From a checkpoint of a small mixture-of-experts model trained on Wikipedia: 13 layers.
Below are experts of layer 10 (counted from 0) of a mixture-of-experts language model. Rows are named router (the router's row for the expert), down (a neuron's output weights, with its number) and show model dimensions 0-255. Each number is 128 + 32 x the weight over its row's rms, rounded and kept within 0 to 255. Numbers have three digits each.
After each expert's rows: a language model's description of what the expert responds to. This comes from a sample of Wikipedia text that the model never trained on.

# expert 23
router:078125126164137126096174103141098153116144098157063158116142186138119153164154119077117083126142102136155111115099104126154081118087083123118104118176104111140132073132110196072161175156159139088170091152111145112087109176114159125100098163110127101113134075081024115110108147141080117131159168098097151106117060078120164128098168152149132066107196146131160161232179092131172110111111160135106131059152147144177153134140062124165120160114168108138138111148150116147174104115101089183127102110121130070113089126172148116111081090134108131117127152132069178149138092120140108160072132150188149129126168106125131133122103073111078102133118100088070134196162103109086060052119163112086112066083142141127101114130131144127165143097135134181169149139137176149097145088123181
down1:125093144099095109120133141166128127106157184109137110139065177070111094102109161175129162068077178149101165134129123172131118118128136140166118115169115138147125150086171099074196137089139118106112091125110084090125147145126076183086121118144156182102105149127161145135113121128143156134153185093158136149147060103140101147160139095082151180156118109133122161161108098094061238147091097127121177142132142092166121121180072190157131084127053105150126082154108161123105136145148184084137207092126122127106152153121126077102107105175119084108159114140187096109160177057176119131142089057100116133140122144168076137122097115143184118130152170139090122077168117089133156124103160154138102148139165075114123115160163116195132158081085129121108106137075140107170210099088110
It responds to: Line and cell endings

# expert 27
router:125128150157110154093141114151119095082173133185134148085130063183176112161196114133146110166121115104023157122110085134119108207136133066094139096138114115135135097132035174144148157169149142093138105155163103167123156142072149153165134098115124135104096072132094087098139109189062085091120126098095073210153116108101130142116123141133136115156126156119091104214106066140168109125123146185061103106165071139133105130116057125113081117134174129101110114104131188124145101159115088166101192152149168064123156124102126113136071175175077143161148115122118096165089131123119099130101106160160131121141136100099149149093095128173113100085128078072118094154149150059114075159103111107113120119117091165088142117138138120149193138117130145206120144112161110101129162119159119
down2:132099155105056161144087121140104071119149112147154118221164123146133125099105129143161169109199166136159066175228077116129108133125110148145137114197151157121138100154152155083169142132093155111158138149106126168164087139129078146115074092134124111144127160165107111169240160168120163110166121185103138120123106115105105144146134132118186116116101062119171080085105151170106114138122128087141128128123087136162092095094143124170081157171144090139073086101097073086157105091113112134149098063162167105083087153069156095156104154140144159126138150124110144140145093150153152165081180159075094139128108127118075068124128128104101081148143137137159065111087110178108145159162140172126141127118154128118146116181121124089047126076085148098123167146142069107156078126138082
It responds to: Digits inside numbers

# expert 31
router:088123100142102089076107095091122116119146150151163148117141140111142149098088104096116119149191128173138072131129128148151116114167125147150121083099092099130069154117109150154140140176070127133165111096120169144042221154085111155175146115105080120106128056160165108194084122164107121095150152100079106133187118136149161075131141103123179125044138142172117106142120122151139119139168132110125143136184130140166069115101110144110111158157149133195075166226128132141169106107091115143157083107106121140050180139147109118089122104116160104169186115155120151140152083114130149160160106131120111089152187172106056131090132158060074160167117126147177094118194160112140106091145157119156203083138154106103150181140110064142159105135068077141170104127129123119146144108096146
down0:073141157134087142135103118093173178145054125143119093134140158122135176136121131151088105121122108146194106119219182082109108141088168176117153105081190109096143177151162100134134133064144151162080096169123136092089147152134096095148067171123088138137092123078122113112132125089148133093103125156169139107097111182114144126099098105125110093105112164144139169134169124112148132115147085117135113082121088117157096081133081142107127205124128201114141115156204139141139105139084147066138136114107128085129176124148107110168120122139119182178103205148159126103109124086120107109179113083100147150092138149111102133129094121118036081109121166088178156126171104176134191134159101157089200117132151217118124105104123142092122163079109132133134098162147185075067110213146120
It responds to: Connectors before proper names

# expert 17
router:104155103080095133081099086119118144113145091143148152123130182119187063094081092099164085187149100099139110088121112144176127133141105089111148094170076128187091139133081093134101163168151174105062091086171088184096135195106170117152157158124126141125120081168136104148117133125141102120104135127156091115166079073105161137146134136101165122075159111087118127138134094141155075084132128126081128071126070096173107067104099134096139120131090155158132091216160157146118091135099029125169111114068104181116152156169135139092114154111060096157114128160089119129141098112119139134146093149180130100215154116080156134087089107153028073107118113083163128119143179094120090143099171121134151139162139185057102139143119149144144109147121122144145086140124114163127153115114172
down6:148101148143144084178147165117073155109145192102109124118086143090097183063135132155151090145152159103170163096063093083133121155109079078081087115147150126125115141209071167155103172171144201094178099120156103169133125124125133131138160072136168110158126129089110167109138105145057096071186154135131130138133087128097125143136133100146150143161107101116153154076110201101121051166136147113124060102122131112142097134162099107075168125121162217126151086192139138081121104082202123107119138100114145160128086134185153107147097151096113105041130136111080148137145080161145110129140162171095136165142071122135102176128173116091187147184130126128070159139119160102148185149114104168117140083105160150134149135112106099102088133129143122086095094122142111175179106172130108
It responds to: Foreign surname pieces

# expert 24
router:107103143108122113090087121116132101141185131113116071107139117128121164119098154061179168158111091148083105130100160063142144186151110119121172164177153072132112146169147192138173195128185082132141106169087107141056152119078108132106126153145128126161121063107052128134090149098136123107111136103079125098145143132137065093093075157137148112044154119153156143120192145102162102144062062187084103193133122144150133207186116134203106153174132161158120175140163136154088134113156123103156133102090139114136060164134089092116143122126115146138122085103176132088133122086069125187107147136117162085122167139112145125125138176131090099119106087074173086158166147080071209121162176128121111168102133103091154075120123107094130123158143113096151142120122120102114141130095152
down1:132171126147134164126149140117075093098128129176173150123102139144164148130057125125174120150142160117173112127068146099116120098068076159099107107182100150167147098131163085146077154118141110123082169137098211091104255200128092090131090132148110106155117142186155128147133165129095152109120091166160123093148121110056059084140081144166175120091148125149169094092090158116072112149086127101166107089143147157147148096147176167162171165085088106152132125174140107151092135091089116140106165105180137142139138111119099130135082142119104120127126146148118167146153169073078106191150139084108106162098107184115131171181156150096184129141070113138095124064140080145147155215088163090131124125172118151157112120100132150094096150127098153108124113137135076091137161110095150
It responds to: Coordinates and census text

# expert 1
router:093115124130132125199126135118118104095129129196150111131014169110125131115123154072148178141104125190131139103109140144149094110158123114156099140149134118170082116129156119134150135172157131146123156165129208092000149170089138079154165116149151117094140120123081126047109063174152111160133129063095110142160147129120114047123131128097157175112163146166146095181179081119130101146138094092106107195134147153142178091144142187141130136133134159133071183168165075136126101165061102175109133124170104129089115100166107079135101105171135073147133106160128122109109102153108084125112146140117155108124180125121097124141089130124140163139098079125203163125149082133144081151120131086112087146130167094109106141148145114145106109142116107131193116125133123137102185162180104
down1:115166130143115140160184176093114148147172168095168136092081102140177184178149064137162158206170099144083169130143163135110134117170109091123073145117116146081097097172103140103123142132116121109052142170080141137051145141142112181072121149207147090136128182084102119071119081173117156105155136149140102107113114121085056142134126105102101103155123114139123148170122142020181112133085143126158185134127121131069174153155119137104115114169127182097088124131124093114121086122091115170148094130125120135149121140126157116131169120139150083111140139177094111151162099130155128119120132092113130107124147176172163148141163122071094181127061062154144184165099070151106125156104065164191112093074170132102082107177133143159070109131113122143112174154137068093107108124176126
It responds to: Auxiliary and linking verbs

# expert 16
router:138097159119109126133176186110145150093144111162166040150112135111111122154170135128144131136115088080117112107095149135139092088159069106151110128094106145153168147167152182116133146156140131122134153140150141119108150152128170168104211063125088117085118082153093096147131024134134080136081070129137127192112141187107122037142122066121171145066093093099110132222087083132144087154121127128064177097134099109121166091129099163146133169129205172170107093045154147158091069159114124081131134144101198123114123147108111082121124103076086085157117092133160133157206110139106161104160147159138125099158134157168142096163117134149091109074088110131117120163179150077134149114139129148158106070118186107138107158091082140107149127121137100159153176148144142137121130137108138
down1:194126128117090140121109107091121127139095125138118147093068112135112104090058165189101132096155106108110056134096135142163102182160103079107143124128153102112141125128146133115129062077161105135123136142083099115110131115128129087159131098085106093127107124139135097090064178155114179054143173094158146128149167129148188171108168119115207178152118132145132121117142170092049098179143160118115115150125123102146138129164112134082106163121050160090130174055116131094124149086168095115157058115105074160136166075095102109137175161160209166084115076192156128101110102123183138130108147132056138135147151120142065194105188141097144202173157097120112111128184127138164112090128146160138140097129107117159094173210174097131153111145071131165124118123118110122134130155136137
It responds to: Prepositions before dates

# expert 9
router:100144125158114127139140125197172079117120171158155129163111138128111126112111069120137148085093073144122137161111150151145105151141111166132134090144165153173156109152115146132157137154080153102095136042167179081000187190102124119143164126151140119121122111151123077078122128147149105151125134096060128074174120163112149082077136156131133134124119222103155146130124104154136079160131143143098138225119138070134155096151130176087087097114174145127089164165152128169120113105127124140106104093074173157108073095098105093076131141170098081118175144130072124139097097163092106144117145146169144129102135126133063119132119146145142175128093093142151050136158168062141119113135188135171108106148189174110089188141094117112115112098128095120042125154153100116106177115109132
down0:156143072146129146148104178118105108090167091135130143132194117151170177092088063120119166120101106035147196112086133094179126122179171099142117132105135142114114162170127126150150130127108095076185105109121092130124147161132072081082064123130201073135149158112095097165131188122155147142158093120127156132146135105111160068100135071120117131099072130127132116183073135177079200169118126092165162138136100090106159102199146145162115112114165157066163101177131135135166101094145150154089131106139106096146078127152142143139169058169074115154146140115135101103133104155108179114145134130161087149117140058095171116106056137166116134119187167145087102137136102134129129114151109157122149133141154125149096152140149134100117174132118069202078151141122192147077179052096124
It responds to: List and table separators

# expert 28
router:123146121078108135109110134147103119129126044151068132109117085139170110165111121136111118162155075170080117126123081215136133138080108160150111136167105121117117139061098109139159143141132199121097145151101097168138139173139087181134169134128064159088214114116124096080139161086099113091118180109073152101140111175106177130116090152170122175097159121037106112124084119143179147137159197100158138139162059099115150114090052128071127103119118112113116126078151117126096103144115084161116121122124123129214105102132120118075128154134110119112152152119065107100075111154069074157179100200177143157143160117116081097124107147159126129137094137155139136175172139128105145083202114072151076077136167098055108132157156119141138107141103088156122145153152134125115188122154137
down6:170094137124116117179050177111169131117096138173092117106122149108143167172162109128115120193086130102124183098164080118171129118081143126113171139124131103096082155170182148109120090165093197131115106121077135142187176198152132103131126177114149124146134161128146119126099075166151126133148137095154086126164166052185136099070115110114061136112167178122124144068091134153136122127095158120123117131153112072102112125121179178089090140165180175124194082123091154122150132147119105158116123122126090129218095091129108150160149155159130114083138155172169141097104161090141100124101075217148137101078139124133072105112148151125118131153161126129135143163160159205123129102129146150130164071184109164044038127158103098120117133131162076087105103122099093117084099142135112
It responds to: Syllable pieces in names

# expert 15
router:091148114114077122177101120184151122153107154181134094153026118109169117100130102118133183131137128134162123122136124100153095105114189101155154134118132144155011180142097169247153133165115116147137142076150149120086121148114165072134129124142136137127130073155093173002143127111157092125076114149124139117123140132127159112094144125078148098165120165127138142160146053157149136149161085112130105093159135161153213134072148130171133145113081196162098092150132155105098086160112105146122102092115106118108158135143110081106089122112145108159111156143148085147190118192134133148149134118145160120173189111135186176183073180150108146069126133118146098116157107086113154136109119104117124162127143094094129108147147112159103102168116107157169154184146088128105192133124187
down0:059146099147089110085177086154143149120065202137159121103151157130142097149139183073142107115173073099174238187132105125082106161081125080160125175132137123095111175075111144108168128109132069097095150110108083076163157128128103124146133128106200165076154148119178111088135098114228130122094141153102153116131106139167150178096094142123170126130156074125056212119117102110143158149102147158157173148085128118076138120115098119145147121071117107133133093111099179172069182092120131155072126126073156114085162104145105133128153116102091149112134114110110145088177117106110093139098142129096134105160161118153139145133163177141139131128160126119131144124155091155107054117118160179121159077099202134146130131091142136144119140180138148096167106095129097082136195103166096
It responds to: Descriptive prose words

# expert 29
router:128171142061136131138056102180149149108151111168086122188089114098108140130156113119091136124114130142098140056108110109224134102135098157168097110072148109116162137097100157127168128162134076097104083122131077170123176155127141098101147123165112151095161108096112124124105156102181114169133174136102110156102118157119158088080080149138118141134144136183118161135111058135197095168117116166112122179169102060114144114137063140044077145165130095163148171071091101076140157095088136157148095145082112159169125136140099145069117185168102113196123098111137164149090134152173153070132091170110077094118115116065157127161083157091122137118136139112102158198126131084089149109100108100106110147092181156111141153129143109155072161122119183174085138133123140080153125116058084
down0:106137143110153064099126158123126096120182180117132142139101145108181145146179141081096110134095137116137126176159200159184086113112109194065074089076176094151161088103159154165166134127133108108126100176152171094095154090114135072112101096094133177148111127116166114109095185140125121182123074123134202146102112164145163135107079179117111123142120085180072137167145174127073096107113105113110153173178133134126071152087109196102080080088131112083147115120102141125107090115186171136192137077090113095143038165142116163148163116107104116148184151102141095137116099158081124161110129161152103086089093082150160143074183115070175103116133112098154122132095140123148133145170147129082184147155107171129121090153170115076071178114144090138141121154147113134145138137089092
It responds to: Table numbers and syllables

# expert 26
router:098170122042128093150163126127098083052136138130145165113122130111192120122149110131122105104092140126085058129080107112123093135177096151078107110097155112147197106154150166118135103164164152093111160159100095168120159127132127129114118141140090134144139087147076196032188185116130129177115147100116132190191105098090137060100166138140120169097171142127117124216148119175168113090131133117139104150169114112140152122164169107100157165128156126174095059230109171157167096114105116081156098113075195100109090150174110137115115162106141088149137117157090121173151140104148099132078122129191115130139194145122154104125107176081107177127133102084119127177074103113125107091108119135113121116110072141109139129124143152167129119108142101149097128110143110125098143144066225
down2:149163137146131143072081168171112117192114159129102155149137164152065154050130136176147135099142151098107150131186151171138143111131134098022158099126156083131111111195143120174130129135117115173134151122153094123139142184116119117150125156130113128127141129205120096135145140151174107133153079135072172119128186118195110083102168127089130177146165137133142153125101109135164126143099151082098096108111147128110055105129053117132154076130147116117120116131149103125158103145098109108142086133118136170106117112123198123103093092118133168115164130168142148163155148226131131147092142129157105110116052097167195063073065130095149100173137142113143047066066081148064095141095137123160148085110136132146150178179139143147214104105139130131035109113156132131124130126153136
It responds to: Infobox and header labels